{
  "n_layer": 12,
  "d_model": 128,
  "n_experts": 16,
  "experts_per_token": 1,
  "d_expert": 288,
  "d_shared_expert": 0,
  "activation": "squared_reglu",
  "moe_layers": [0, 1, 2, 3, 4, 5, 6, 7, 8, 9, 10, 11],
  "router_score": "softmax",
  "normalize_top_k": false,
  "routed_scale": 1.0,
  "balance_loss": 0.00105,
  "balance_bias": true,
  "init_std_router": 0.0224,
  "lr_router": 0.000621,
  "n_head": 4,
  "n_kv_head": 2,
  "head_dim": 32,
  "vocab_size": 2048,
  "norm": "rmsnorm",
  "norm_place": "pre",
  "norm_eps": 1e-05,
  "positions": "rope",
  "rope_base": 500000.0,
  "rope_fraction": 0.25,
  "qk_norm": true,
  "attn_scale": 0.177,
  "tie_embeddings": false,
  "parallel_block": false,
  "extras": ["capped logits"],
  "init": "normal",
  "init_std_qkv": 0.045,
  "init_std_o": 0.0,
  "init_std_up": 0.045,
  "init_std_down": 0.0,
  "optimizer": "adamw",
  "lr": 0.0059,
  "beta1": 0.9,
  "beta2": 0.99,
  "weight_decay": 0.041,
  "lr_head": 0.0128,
  "warmup_steps": 232,
  "schedule": "cos",
  "final_lr_fraction": 0.1,
  "batch_tokens": [65536, 131072, 196608],
  "seq_len": 512,
  "doc_mask": true,
  "train_tokens": 556900000,
  "steps": 4290,
  "dataset": "wikipedia_en"
}
Below are experts of layer 3 (counted from 0) of a mixture-of-experts language model. Rows are named gate (a neuron's input weights, with its number), up (a neuron's input weights, with its number), down (a neuron's output weights, with its number) and show model dimensions 64-127. Each number is 128 + 24 x the weight over its row's rms, rounded and kept within 0 to 255. Numbers have three digits each.
Before each expert's rows: a language model's description of what the expert responds to. This comes from a sample of Wikipedia text that the model never trained on.

# expert 0
It responds to: Commas, closing parentheses and table pipes that end a name before more detail, such as "Leon County, Florida" or "Honduras |".
gate2:182099146122136126155131110109116127127103125112135082126137161124131131133139128149102126117159128084153142103109133149156172082112167102142127122130130128173124151117156157102137142088097145
up2:106150122134125091124106140144098159136127141128117155150106096152154125119119131133148151144098135188074116137166132169087120143145120129109147150118127134133138098160133097176122095136139113
down2:119163124106158130107157097162126156103098090129163134119077162119144109152173131111143166078136124102122120132111098090114117102112129148112121136104094125132089126203156110135139086116138132
gate3:123135112138118136108087141145162132148137113156152124103183135075146156123114098169125073124139088147121121139111118143135134132104108144123098123138118126126148124169070110152161164114089102
up3:140133150131134118146156122122090119108119137103111141158073117175096102139142159090142186129129165108133141110147132123132119125141149113124172124118142128129092132094169144107104091154167153
down3:143089124126124097083174142099167131103135127111116129150136138135149107115164154069134130099124152101134114134131082115138113134139098122123164067090089149088148093179129126178102086143101104
gate4:113152143132138114110156189121168104074122125140112135101141136137104153145123167113117168138128096121143138132120115139149138097121117179120157137120112140095117127120164118106109098131133140
up4:145101110122106133137093077131083163165141131111149134144132125118148109118131097140143098130139155122107123131139136113119115164144138086130087121136153106162127123132092130155149155131115112
down4:091186163132163081114127118087109139125124140140149079133109142089125131124143087141139133124122153219150127121115159101112132136125122143126126134159178152124103135109170127152133150077104174
gate5:120118127113122137116139154141164148147112144159124120082186133122142148153174110123110169145165121143132139125110114137114125119062126181124120131124111145166108124167132094124172122168196134
up5:127131136106116116119141147141149149157107145153120107078194127128138139153176115123113160147161123157126144126112126132103127127056119181125112138118096151164120139172136090128168131160193125
down5:118126124181145126096107109139114122126097148153125139112080095148157106126100099150147136102107122093147127123125135109082093139082141138171115125154163117144150126087124131141171160116142126
gate6:108157077128097110115149102131148114088204090074113157123099119103147137092119105105157124117136115110113156117099149124120122148151175126125147093115107086145140098126145168112125126102128095
up6:155090185128166142141102155136105155172057161175152123124162140155113110160137159159113108124137136138141089141154106137147124083117082129117116152138155169099119150138102087147133123159111138
down6:088136163134098148166143129071135158140154143101136113156141100117162141142137148120109147149076095104112123110135094168113161159107111097158090142131144142140139174148155172147108137118112161
gate7:116107103153121142083140103070156117116152160168100146140131139098156159132126113118109123160116109080162131090121150162168129101129176112092124123132175133136091078094135113156112104122155143
up7:141129166129122157115153139115072140110133111117127130105164150129072074088089168103140147116113101118109130142127098102142099165124138135125135138146087154148136140091098139119139171162103138
down7:144173149076161155142104154107137166114156138087141134144106128141096172117156125069163114104134131108142141083130081105096116124121131162137114098130111146130120139090123110100149156124102123
gate8:110090148143111158133142121108105151141137152100089100130203115155140198141112147102130162143118147110104111119180132130110132096118126124094147118153123113171138070159164133122116125126165110
up8:138159109116141099121120142139163114130112109163176168121042138094114075129148108158129097118141101151153144123082121124127142149136132136152123142106120137083106190104084121123133124113088143
down8:114118104156134133124117136117128137119105143145150128120114129113111100144112122152103142104111068092149154117109118110159091149081138119140126124117180126154164162153062145118115121128086116

# expert 7
It responds to: Inner word pieces followed by endings like -ation, -ated, -ic (aff-il-iation, mathemat-ic-ians, Cast-el-o), common in political and biographical text.
gate2:130127152101153109115102138188123095128092098149115127176106118157153137121154124137163098119141130111097126166144086098137115141138165118112114118134115140105114138147102099106147106094110178
up2:137120128122128169125117156121108142154140135121128143081132124119121147145171142149115159135140127139154141150133098115127168112060108111128138135132128131164129105122114139157116130155110185
down2:154115145092132142120104112112107113203151123070089118096128164165155130088080128118147100124122114119146170080122122105101114162117120112130141124116123155159157124107128111122163118146116158
gate3:134115161106144167136144102124099122151139158129153138106134130161158121102138132122209129101163156124117117124105111175105138135161112140096125111124087070150116144153098111129136112114103121
up3:119111123086157130142127143140098161122134122101110133119125167162120164124193136145128121115121146134153130128160193149141130129103137118121114125167165153150106128122133102114153130158103110
down3:112178097148136152115151100136113130106160137156145154114089134179102104157129101118167131126153145128123133173141118129148110093142096107135165141167127120100128143125084141122114152110123102
gate4:117121124126138133142092130147168125136130162139153170118147115114077101148156135170166173100143104145131167100091074092116126120142157169146162095143130121093106092087124166135113127121167154
up4:122147123108125123142092109174154122153117152132104142107125112108140106126128144188158158114149108126097191130127098119098123137123174084121138111135123141152085092112143170148135143122174164
down4:118147159135103106089126148099145144167111149137136114111170136108145108133135160104081101137126141130132120148107128167180095179134136095148112098175177106082137125114118122150158116118142140
gate5:176155138159139112095097117107095113143143124128135156120129093147160140175135112157126148124147127108155156128155134093186096183140120078177168099138106103133161117125096143165130129110077123
up5:102118146119160163116177114137141125162117154087099128129152166107114167110094179125131145098125089132147123157069108159135153097117129169128120116135125143105141164103131137126083124145127161
down5:149133122123187140104130160127127154098142101117124115106122115160146136113092167165137134134143111160110123152135158106093115098167121171111127111115132112124179133132086126116130117140141111
gate6:126128167137112129072109131089134155130141108128129125096091109102147120123140130121146145106130149105185132117142145135142118154091102109132141092153129132137128133126139119147108108128122120
up6:130143133163147124147153125158118077120129127114130144124117171128090152117101132131098089170111115134140086116105123131117128112167121152153113149094096168079112133120139144113166103088097119
down6:094128101116128128159142126141100105115157091103134102162122189095101157164129128131151137104137144092129085126109160151121133122071104110115126120134134112086114092128114133132131148094134101
gate7:103079141150106152146144127083139142106146122099151140121147131136155122111111123139107155111163126122162106113164103142104127125103096140105138097134114083125126147138104105148150156144142135
up7:122142089139159098105115110127126112137127188132110148131118131141106132140172105160176100152115123142129101137106158077156112156185114138163137144148182138083127112095118166108098122109132116
down7:133190093113156144123113140101186151133162138133132142084143127122140150150132115144090097114120145178137153109094147110118088118082114146154145113133175124130109096181081105111135132119143119
gate8:136086107157123161131132117107143136072146147121160131142128127089141123114103173110159091105124100098129079148146137107140130131146082148093109076125159088107089111159113112105096106144106138
up8:128115137147133164146143132123150117064158145112121133144124128087159150097110171123151095104125118100109073138142129102119136160149085137089094079127131109130079118157109115111105099146110155
down8:131144092117123090107119176148125135168117153141129097143110116147116117113102138115093102172135131160147125128139132139159163153140151109153131163134129149110145121115164109100152101137147135

# expert 1
It responds to: Mid-word pieces of surnames and foreign given names (Dr-ach-man, Ale-j-andro), plus hyphens, pipes and list-line punctuation in tables and infoboxes.
gate1:150096116139168153122107152136150177141149104158103092121153129106145120121118143109119134135180141113105134145131143105148134146104104080106149104144083104120127118147089066160155145146100106
up1:099146134133130104114149168094119094124126177117123145121118104129151102126101141151131100160095122085136129156132097178119100129133119133142111132137108183126163140131168147125095085100120142
down1:083101110107118176099148115118115151121118107138159131152151120143119113125139114141118139129111119142119092152165099112170119125109179125095119105074127083113140103159144109124099147141129113
gate2:145116123091115198103140108152111170111159138123106134126123137102139120133134173136124104154119145085125114145112150110174107162145146115147117105102114092148137115126130116115139160134189128
up2:131148155164148181143105114168165138122105110153121136116124088095103123093109147161168138061090115116122140137131168129114118109155092135143129118137175138103138096122155161133132103159127119
down2:106141177110121129096128126090137108137137151140143151108149111129123114084164149095128173138145118153124153147135158105149098101158111127106143161099142157147109058112094095111134144150124139
gate3:102117120138160105138139145164119091147117132126141098148162168142126112178138118144137119088123089164142162115110089091161123087068129152139164060102144098095126088129118138160113117100091150
up3:083127093159152133142127162135136134131115133137175131149139142142132127134122090137165116083143143105144160121094108126161142085101140159125138086109131120085114090124125129096073099090125116
down3:140132136167137121146177125118142103119135149154113137117146113145178124157106117120124086107100113137090131158090125128165133126136107170184147136131128131173142126113137098118115158133126098
gate4:164102134140146111102127131110144133120166202149179087156087151154143150120149123158123130096130153061109098180154074125153107144133120132144104123141167126116126145144107128136165094106111162
up4:116128169098147142094119120106135109098134168100117119143094114101155140201153138102133163121092104122126089104153122150140109120123095123145123122146107102137143143135092163135139143135138171
down4:163140120116104137149118094165093120165142120105132126139129124165145123120154099140079117140129103114110157104088167132128141151111092143124163176134125121148148134147067092168113134112127121
gate5:176119114127149166118136130131118109131161141169117111106147133084160147095111137133149182129161108126121169146124130111122152146139128064130122118130114142106138180074107093126121179110136186
up5:086121134151137106113111116082093138191102109088123102153135120157085105108123135111105129134089132151153107144118106145161106126101127163088132152122137140143106114169153129146126088154115046
down5:111108128133125084160152151128128125102134137118135166128130141099143107158147177135105173103172092116136114181100142181145142130117134151116164107136095125099140091136136130109098116091135129
gate6:117134070110122105128121121179096165126100129207113098156147119142166128148117157132107109092148123132119109166155119108118102132122137085127109119145119108112096089140085206142137155131096159
up6:169134144130131133144120123112129104133142152107129146115142113165109134105124078106134115168100138110172138115109126148083150136113122155122168135081138130134123132129153079111103110121109096
down6:148143134148135168083110103153131091189179137121117115112106148140151131100134104140130149103106140118186091124152121142092143089121129117133128072109108118102150141101079111129155116126113122
gate7:153152106137122124140109122123139143124120118081106080123145120083106076133132133121117133133149158116111139118115095115181103133135139164136099103102088148119185189149072098118128134095100111
up7:135126141102118090142149150124138096138143127135129158095127099155167199139130138140107129148088092150122145138138144128109128134138119074115168146161125121099045085121123139121130164134143163
down7:116118148130166129126129123137126132137154109125137165131142145139146092150124129141101129133143155094136125146131127097132101109106081151103114164109123141146114057083139137102112117156156145

# expert 13
It responds to: Auxiliaries and sentence-structure words in prose, like was, is, been, are, then, such, and verb starts like cre-ated and bec-ome.
gate2:089135149146125132145107111168130149153154099121124127145136132146193147138149132095147130158148109141112167143115128156158114090147166112143148122120079165092106099196089139180161099130125156
up2:079135131123131144126115115147121163132130110103112144102121149170192150128124116093163109187141117142133173148117149140160109085126146116133138145111070190085121089167081114153156126134103150
down2:121158129150126132101164127146104152170099118142081129141092122115114128110137173132092139109111144132084140056145089096131129143105147148156149131144122095127067130110161139072174111134144148
gate3:072165184124103121124119128120149101105146137101085117094095158140137135141147127156148110107096126071101121089169093157118160171145136160134086128120124122128097143147122101160129101124134072
up3:193110072128154120140122135142097151153117126134163135159161095116129131103119128093123139137157141210155139165098169091139087085102131084110174125133140117147159125120134155099136144140135179
down3:108122102135132172103187137110151131125130124106153103092161147183132120127161099142111121113163146100151079148133164146140102102130127122106134126123079124101142107129109150137120131128150114
gate4:090137144124082123114143132129156091120155129162091182130151104150126082107136118090109121115148116158143112136141132136147118119134156145135146132098148126098117115133090138135122100158132160
up4:153131127143151138157107130128112155144107125105161066110111149120117173152125138173150122120096150083132139135120110111111131154119101112109118128150113135142126134110163121131129136101122110
down4:091143068169097161133111109141150153087120161149122185147168157089096095129130115101148113142112111139154115107094162146140132130124099116123072095123140137136108111135138106126111166156131173
gate5:186189097126115108104118115196103142110112137141111154102133094143118100121145146112155116124118089110103135112109169119146137135094120186129109140102107086166157123135130120089149130143146135
up5:153141131144096155123159147169125098105122124123134171142142141154099151140151143133111164117123090115089126111128142106165143094097125127163102110142135139171160129177106150132151102138133169
down5:147162139103057165168171179136156159136129163143161131146121136107126141136123126112131151167145144120108152093078106115144147139121118094112126151152134137101137104091123084096111143113131154
gate6:122131133143128115158159145105115108124178129155160126137157144149126101113110098132133127120137140128123127130174118149101120120171101116128135100114138151133118132138096121129108158125147110
up6:161136140126145122132124132138099146158098118121119139151088079104132129164166165145146096124160149164099155140112133113127125133109153138123100149127130099087114096098132161137150105132115203
down6:106100171131150151144144174098155122092085112101124122139131149104151164092122138157105152162140112136123151104120119090140137135102146099117125063139129132155135105130164103135138134145128103
gate7:111141099124095117138099146142134086110150118171148111168146149123160127139152115088171106121105179138139133112166110140114099136148136111146125134137124119071097091151124133138160093113150093
up7:128098110112086140141098110129121138137158108105161138148133156103156132161134069108103115093120091082120171130183131154116141110136131059126116114080140105120123093085150153167153104117139145
down7:152171176110140155126110143112122132129135142108114136127127114112129163110129154128160136154147118135071121115138130149138112152064150116166129153181178134135146090128151153135137135127087137
gate8:093109147144129122107123178074135111170172170152132136092109118104136191118110118181119141143106107105164135093165116136128113124160124110098165089118142162161133122130135158155134133149181134
up8:128153164160139135102150108095156111120126107127152192094103129118117149113163146154114124125140118099135150132133126145101087109117106099137156096147162126137171110122130162121120074147156174
down8:118138100137165088083159140116151143094144094148097125147125142151151115138118160121098068150094120122146179150103093148124149137153148116122138108155119091172106101122138148094137142124106120

# expert 9
It responds to: Tokens in sports articles and results tables, such as goals, against, won, round, League, Cup, and column headers like Results or Turnout.
gate2:107086135110162103086135107106137148120166130105116146137099141133110119129127139134106091140123069118155146115149117118121112101147121131127153107128157158091110130113131125137125132133149126
up2:117095129114136110125149104115126138129172113115134109119137138132127123133111158126106121111128064126134142114134114110133100110136145119115121107134126125107107117121149135118076125094148113
down2:126111106133148143074089095092118168110080166173128141125135121171128088147117150177120158129121106160147100097137133130128117136118121121169113094158106125143112125154138133129145122136144128
gate3:120131133146131103149128124142163117140101138152130138138145091125149126135114136166153120158143105141153121121119095081115130138069154117116076106137176100150107109082129120119111170134142116
up3:119092106112126145139104124127070152149166143119108106140111156138145111125128104094109117093145151115112121102140154148129127137186123122138147170140078130107127124192110144146127097115084130
down3:152106140106122101116161152116103170081154112123152134142171124118121133136146148117107153101146124116115141114119081111129113139131139122144128150115121120107132115131166161117153096183125148
gate4:133127116171126154152113113104130123161117139160113134118127103093134124126143143104110132114112146096098119154123150149136115152118154141126071090128166123150134122121116165124192103080106135
up4:140123109160131150146108117114123143157091135155115141131131124081146144108135124109112128125104133101096127149136156163145104171118164109128068098127166137142141124108104167136163102103107135
down4:110191115130152141079111099129124118178125156100125167131162131124134146140146099121120126138100125150128133162154154097102086081117147170120086139138135124145127110103143132143093108151118103
gate5:145140110151143112160147119163105156120087140137164126098122115150147143133161114080130134109136149133128162129181127133126142120130104115154146100112143107142131134085115156163108129100104104
up5:123108149125129150130126102089158121124153143092110159170126147109124163090089123158122135163127145164127083127110136171104145126142114124131136157136103112141144130160142130112127119149144143
down5:125087109137127151083111133078112097098150138129113120181144108153099124167135102136151153149138140117134122152133116151138122135120176152149129151097150104119149132122129142098142090121116136
gate6:176131126098123149110145141129146134141151091153168150119166115179124093139133141131184106110155152072132116127130074127138119122148101125067186107117101136105148130153107109109149094136100141
up6:178135121107130126120129144122149143126146084153177146118162129182103107131125132131175104116132140081128128141132066119134133131139108126081177120116093130098143111158118109111149088147120132
down6:130109157137169148135102089141097144135141185133159146124143166120085153114112156178111179118108104176081126125115155117130118147147164157153114149160186117136156084121132126120104152144121123
gate7:117117060137108172158118140089155163141161120134103110138177135115161097124109086157120142120107182142118171106164107153140112095139112118102147126101104165127150154160156129094134158102112157
up7:154168096118141151140104113137150142139135123118146160141127108116119113129145084181180135093147113123135167101153145127135132132155121099169131124136124110137178121123122149107118085115136111
down7:105165127151138134161145088129137108145169126103130134132142136129119130117109153094148099120086138128098107105140091124115110153140147116136169078073145181107141184124118134128137151173106162
gate8:066130121119086084157121172135169090073133147071151143125153117139109074146106121092091136077125129110124116113119085114108132105097088155114169112109118108093112116140119144113123116139119115
up8:133159067107135106153101145116136111145150138124174150128114110115139111130101147084113121125132213093084145164091147114140142164078108118132119101144155153140129135116138113111180138184144086
down8:131150121147154186147103150136139109113119112142115134119152122132130096142138112149085114130114158129094147131168124111135103109109126079072140132071127110122125125143134104129107144120155095

# expert 15
It responds to: Inner pieces of ordinary words (rel-ent-less, lif-el-ong, vehic-le, do-es), often inside titles, foreign words and table cells, plus sentence-initial However.
gate1:149151090115138121108090101175109133116139122113126096137125111146166114143103129105169131101143136158129143153107131135144084162113154145142128094118097131124116079120120107077188099163134125
up1:136125095091124133088123095141113140122160098113081112124112123132173105106120144108152134092158134160152132126140130145123071145104121127089088095131112143150123119079140071083199120121100108
down1:149187144142115106146148138148137143148107157139106087090165084147139137152125117102119103140118136077129162120082077144135121117111116133123109106112110126116088147117101152180147111163150128
gate2:187131150127133130112155115159106088097133098100145105151112125112159103118133154106107124087117123159120120129140105127122096158086122162124147114122134115082124136116103093091127181076123112
up2:166145147123143095125141133152133108111119145089146110137102101121084087113119116152143098107125133120117130122118111145152115102106073132160172098144169075115091104151103162073096177108134141
down2:113146077159137123156093129101117109129149139092092153165114129180135120118091146170105168134115104150124089126087125116152159133100192126119156172127078116193149090114147114115131105137143126
gate3:118125138083142140112116112145102133126197118164083120092136152101132153150137122132116069134093099152128121137177112112158101114119124118144122097144159154136133142081079130137125110147137144
up3:145152136176105129115118126147113122129068144160141154176144117165159145105139139110163166126141164128114123138083145169098151161134167124121111146115098116156121113172181130161181140106133109
down3:138101144138098159189110071124087110098111121136122170136105143146115153175117093162142094180176108123146115100137112107136145125147105099132131152108131105120139104127136124137088178105124137
gate4:140140167073076121099086101134090103165146102094082129120103144128118137180179159124129154147124137142151102124117095122131140140113124158113132096118088151150089133155108142114126123094151134
up4:145131148147175101106106114128147135131122142137202138104115099096109114113138109100131121091125153077145124140122151131152126149155123112132107134136144112153150174091150152190095111152125133
down4:136111105122139159113129113070130146073138111116141111139083146141145115173120129169072122138152113138113134154122103115111105120115130137111140086131124153119126168141158185142199134117137114
gate5:095106145147094160123107144138088162118103152136144153156135150134117140186117119130143158126145095131173106104122149162099111078157110143169109081093142136153168130107146123094120067142148089
up5:118149141173108154145119146132093135140098109140156132150164161127143112137108110133144185097196119145157165115145101102076112118121135144142121133098110157129140094120151138114109105155085154
down5:124168138205143104129152095126169139140125136107148131114112117153134102154113107138137121154135110114165160098145126151106152092149122123103137144183105097155154116144099105145150096132136156
gate6:161125107108119104171125108115127116101173123169119099115083161097130154125102143116079128101107090104158151104152148116158117093159138127108169089134107119115123153145126128151120130114123148
up6:147169105108173128126137121130162157173089132066096102124091141140122142117124108159149155116138144127077104164104115147129129145132148124138119146101088135095116146085131076143148090141147139
down6:148164136164159088108120120113149108123158117133087113083099116187122139102087086181117122128095121099159139112123142156117138118180140139076141107131111139159123138134122110124130117108115114
gate7:146137115132131134159105102115170097114151088158127143101090107144119177158104147107078125072133127129130118117165145133124135140141057156153141085123122142148082112147116148181134140170173124
up7:138158141109148145170090096123165108115164100146129142111061084155155184123134138144104118096135138141092133103174139131096125127137099164130143093136113126115089108146101134160133103167161137
down7:116158125096172139099107155182165158118126142142136110117135122146107119115119127115143083170142113107140179093136111137099145129159151106136151136145138147132172115108139101095166104090149141

# expert 4
It responds to: Single-letter word starts after a possessive or article, such as m in "her mother" or "marriage", plus short words like a, an, his.
gate2:118129138118140159131094144121135084099124160124100160088151128126152102119197096121157153151091151159164140131116105152127109142155100123130124107118134077109120155141124105085146137141118123
up2:113136163110121052112154081132144143106146143101117165117112155140130127106145108113113108108107129094140131124127101082129123151166118147112122152130095163128114134137139096121151134112152126
down2:169111178141134110127130152091128112105157113138148115157135139143111125133154134121141100111127079125124117111121101106124079115123115154092143113134143157130118135149116176087107135126118142
gate3:086164126120140122131104149115098130111159125178099136127144162104150153149145143135136101137089146150169086158139083088148108137142118142171121105151133126107125112137108150132120088138078156
up3:149129157149114131156148158148112146127146105100149115123111132177162103105126111131167081147086127154103134121122134145128123137149087102094135158113112135119122122093147121085106118094144100
down3:182136111102134167156143137122139113090117102076123165111136166129134183155142113080152101134151119139127146125164147154175209092143141171152126136093146145153176143124122147101143141136109131
gate4:139073105138149154159161145140122125080133128138133145135140144143142149142156190119114149081146118151146121120113110167133099145147110109170134088110115113134152115181151108146119139141104079
up4:162183124126128093095107137127144132125097152097098139152133132135099130105115110135135099155089113119114135137146093141134146161121130118148140134145118155115114139140066126134146101122128152
down4:144144152162134065117152145124162106106128099111130135135120141133112125112137120124173081157131094109147100140121153101150104121145125170122136146132166121136161097165130098167127140090130173
gate5:157133080102138158155125140139121170120124125151144148142140125123143128142114131144158118144205128167119148193159140126128119083137116119142175096137131115085107139148105142108083140132087172
up5:165130087117140160152153126139112204116125133160145133125146127119158129165108112125157131164204122147105131177143132128142118077146137120127155097122132130112107139131110130095085127136106175
down5:132153122120123117119146105112121156099104068123148106137081145094131125125111137149112122115106085125127170125090135127109163093183119140101171135125098148115105149098114157155143120132119103
gate6:111136124107115125128121113142142119113137135115153080134119143145127151125108124097105162124119136113074122145114135118117096118161126182148162145116136133120117114105143120175118115105146172
up6:139117138143142143117133136119107146150124128143096181115137115111127087125157126159145094126148130133186136110133126139138156134101148081101094120139108120127131139146112126081130145141114100
down6:101172125119121097125097122136138112125122165169115120150093130084127115124121107136145131137160118153118060137153126113127186103126135115083120081144129145134080134154147170094116135116111063
gate7:131145146112118108156120114157142109117114097113151116091154122132137169119122125126109156088132112091152112080152105088142133150151105127162127108131123087142103105121146119118110142101065109
up7:141114137171122166112146130104098136155157161141133172163129099124129103126163117119118112168114116162128145191108156153123112158112148108114127142125157153106146141140125141145135122157149137
down7:135064138122107178117159124089160129173105134148121139149121150106152143129111080135110180129122109119102149148125152117117145107139119113097118133102138128127168141142136075107122130130160123
gate8:103089134104133161115128145075156116140150113159137175136174134088134122161158130106105201090139117057116167139095146148107135163126145187139114123106105143142155129110072135188123134145101127
up8:109117140110101155100142142131136161158163149132153145121169149121124123158168084101145159123155121120119121121145129082107127132155143134116107119093112176146133150116134114099116143172160139
down8:119174124145144138117161162181129140082131180141127147173129139152099083131131129139108175159130135122170199129112108134116135129155089122124099143114131134139130130085179139159117121151097125

# expert 8
It responds to: The word "the" or "The", and the second piece of words starting with D, such as D-ro-wned, D-est-royed, D-ou-glas.
gate1:104102135104105115145176124126109123107116094134123154184181124120147112144127139099148130105134149116125136144150120118132153155118133180151149114117156120131117093108135155153159075172098127
up1:134155124138141132110109103123147126151140157114134125092077131142105124107123105158088114151087093126118115113109130117120108103152131066099106145131111154118142183145138103108109174095151108
down1:137139134173114100132134126144152111126140174100150114160129178113087138143129147102172138086148163130118136132119146131112144103131142169138178128101093092132158141131127085107115089069139159
gate2:152168075135133137129134121137160115138116122095149114182143116118152107166143133110099128109179143162090162101137129132140131153077131103130147100122146125041150174122104140122129121149109126
up2:150140094141162167124128084112140141117112123136125094143144132084139119091139175140137146090133161124110169142123176119123149093105079133134128099141138105098128160153124088090144154166116109
down2:120166088152160125136147107140115121127066122144143125143117147124168113114162152183115150148109098103104120101172128146116183125129113106122133102111133149148151123122105091131124140126142112
gate3:127116107120099101068130138158130121128164108152142065128157140109137093110100129119160105127121125099115104156151130189152112104138212155106103121083104137155138113129135090089166165091115145
up3:129096121115089097105169133125134137123139115135144085100126129115118101102100145123143126098144121101116108112154150173161107094115155174101087116079107116151140122140118101058155144115117101
down3:144111142147126089109157074154152127164143141130104148140081103151136122114125130128141112113152108105115128130118159133152105113134098126130099094103148105119116134175092149131129102154157135
gate4:114119111135057082091110119141150114117143110113157146119182114134115080150116135119108144103153106091125099152159115100177133185108116111104124116134105107138099106120114174179134139165103074
up4:140113115127121119140122105128141132118156153093148157137144128087128065124149114107089130099149126113120136166140114100130131195127126130107098128099139046136168143135133094111090122112090127
down4:097162146134131135149106150139123156117091158125161135135157132125172124129141127079106094132076165109109173129082099136094114106123140122129164160160119161126135150090097156149110133143131144
gate5:122127122105082147091150112122132152104129097141168130123129119119099108154103134111133126143135129126123153156131095154093148099068138144107143144128131104136123149068134130127137129124138110
up5:124135119115091157100126118126135148119135097143179127130132128126083126158114118108145138149146134127120161149129092143105150079068155145089151148119143112126135156084125137127139118116131120
down5:135095140155143138125131102123087097147117162122056099147097128145154092122150130112107116122145111137138124138115134144106180121107156142151127179136118149151130096143163138116090099176131140
gate6:150109125109091116102136146151092160134185135112125105092109122137190153192173126144126113159170124112104133121132108122129126129130117107144131120127081139154108103079138153129118128143141105
up6:147162147116103129082127119120121106130182121145122128131124125148183140152122116137125136116135087089133165156101135138093113131127102135124131113132093149176112115119175146080164092124109098
down6:141112155149105121130120144135132089097124129095157140127114108189123129104127149087142121155154112108185076114127114145161144096119130143134150194161154124097135131120124143107115131153108082
gate7:158122121158082086124068119155123116107113145124122151097123112120161089114153090140139161128121123158112103183088115157138111147156134116135125127119123119147144118160172151155144099161167103
up7:136097102133094085140136069135114137120159137109125128122085062119171089100097119146136154128120070170125099150080155147140119094150082095161115112134128080114144105138138161130170110143145135
down7:128135178128118098128158133146137163130106115098074150150149123116134141132120117133137138124150110100162157118142145107168165157155207126136106155143138139148114089153125122082130078152162130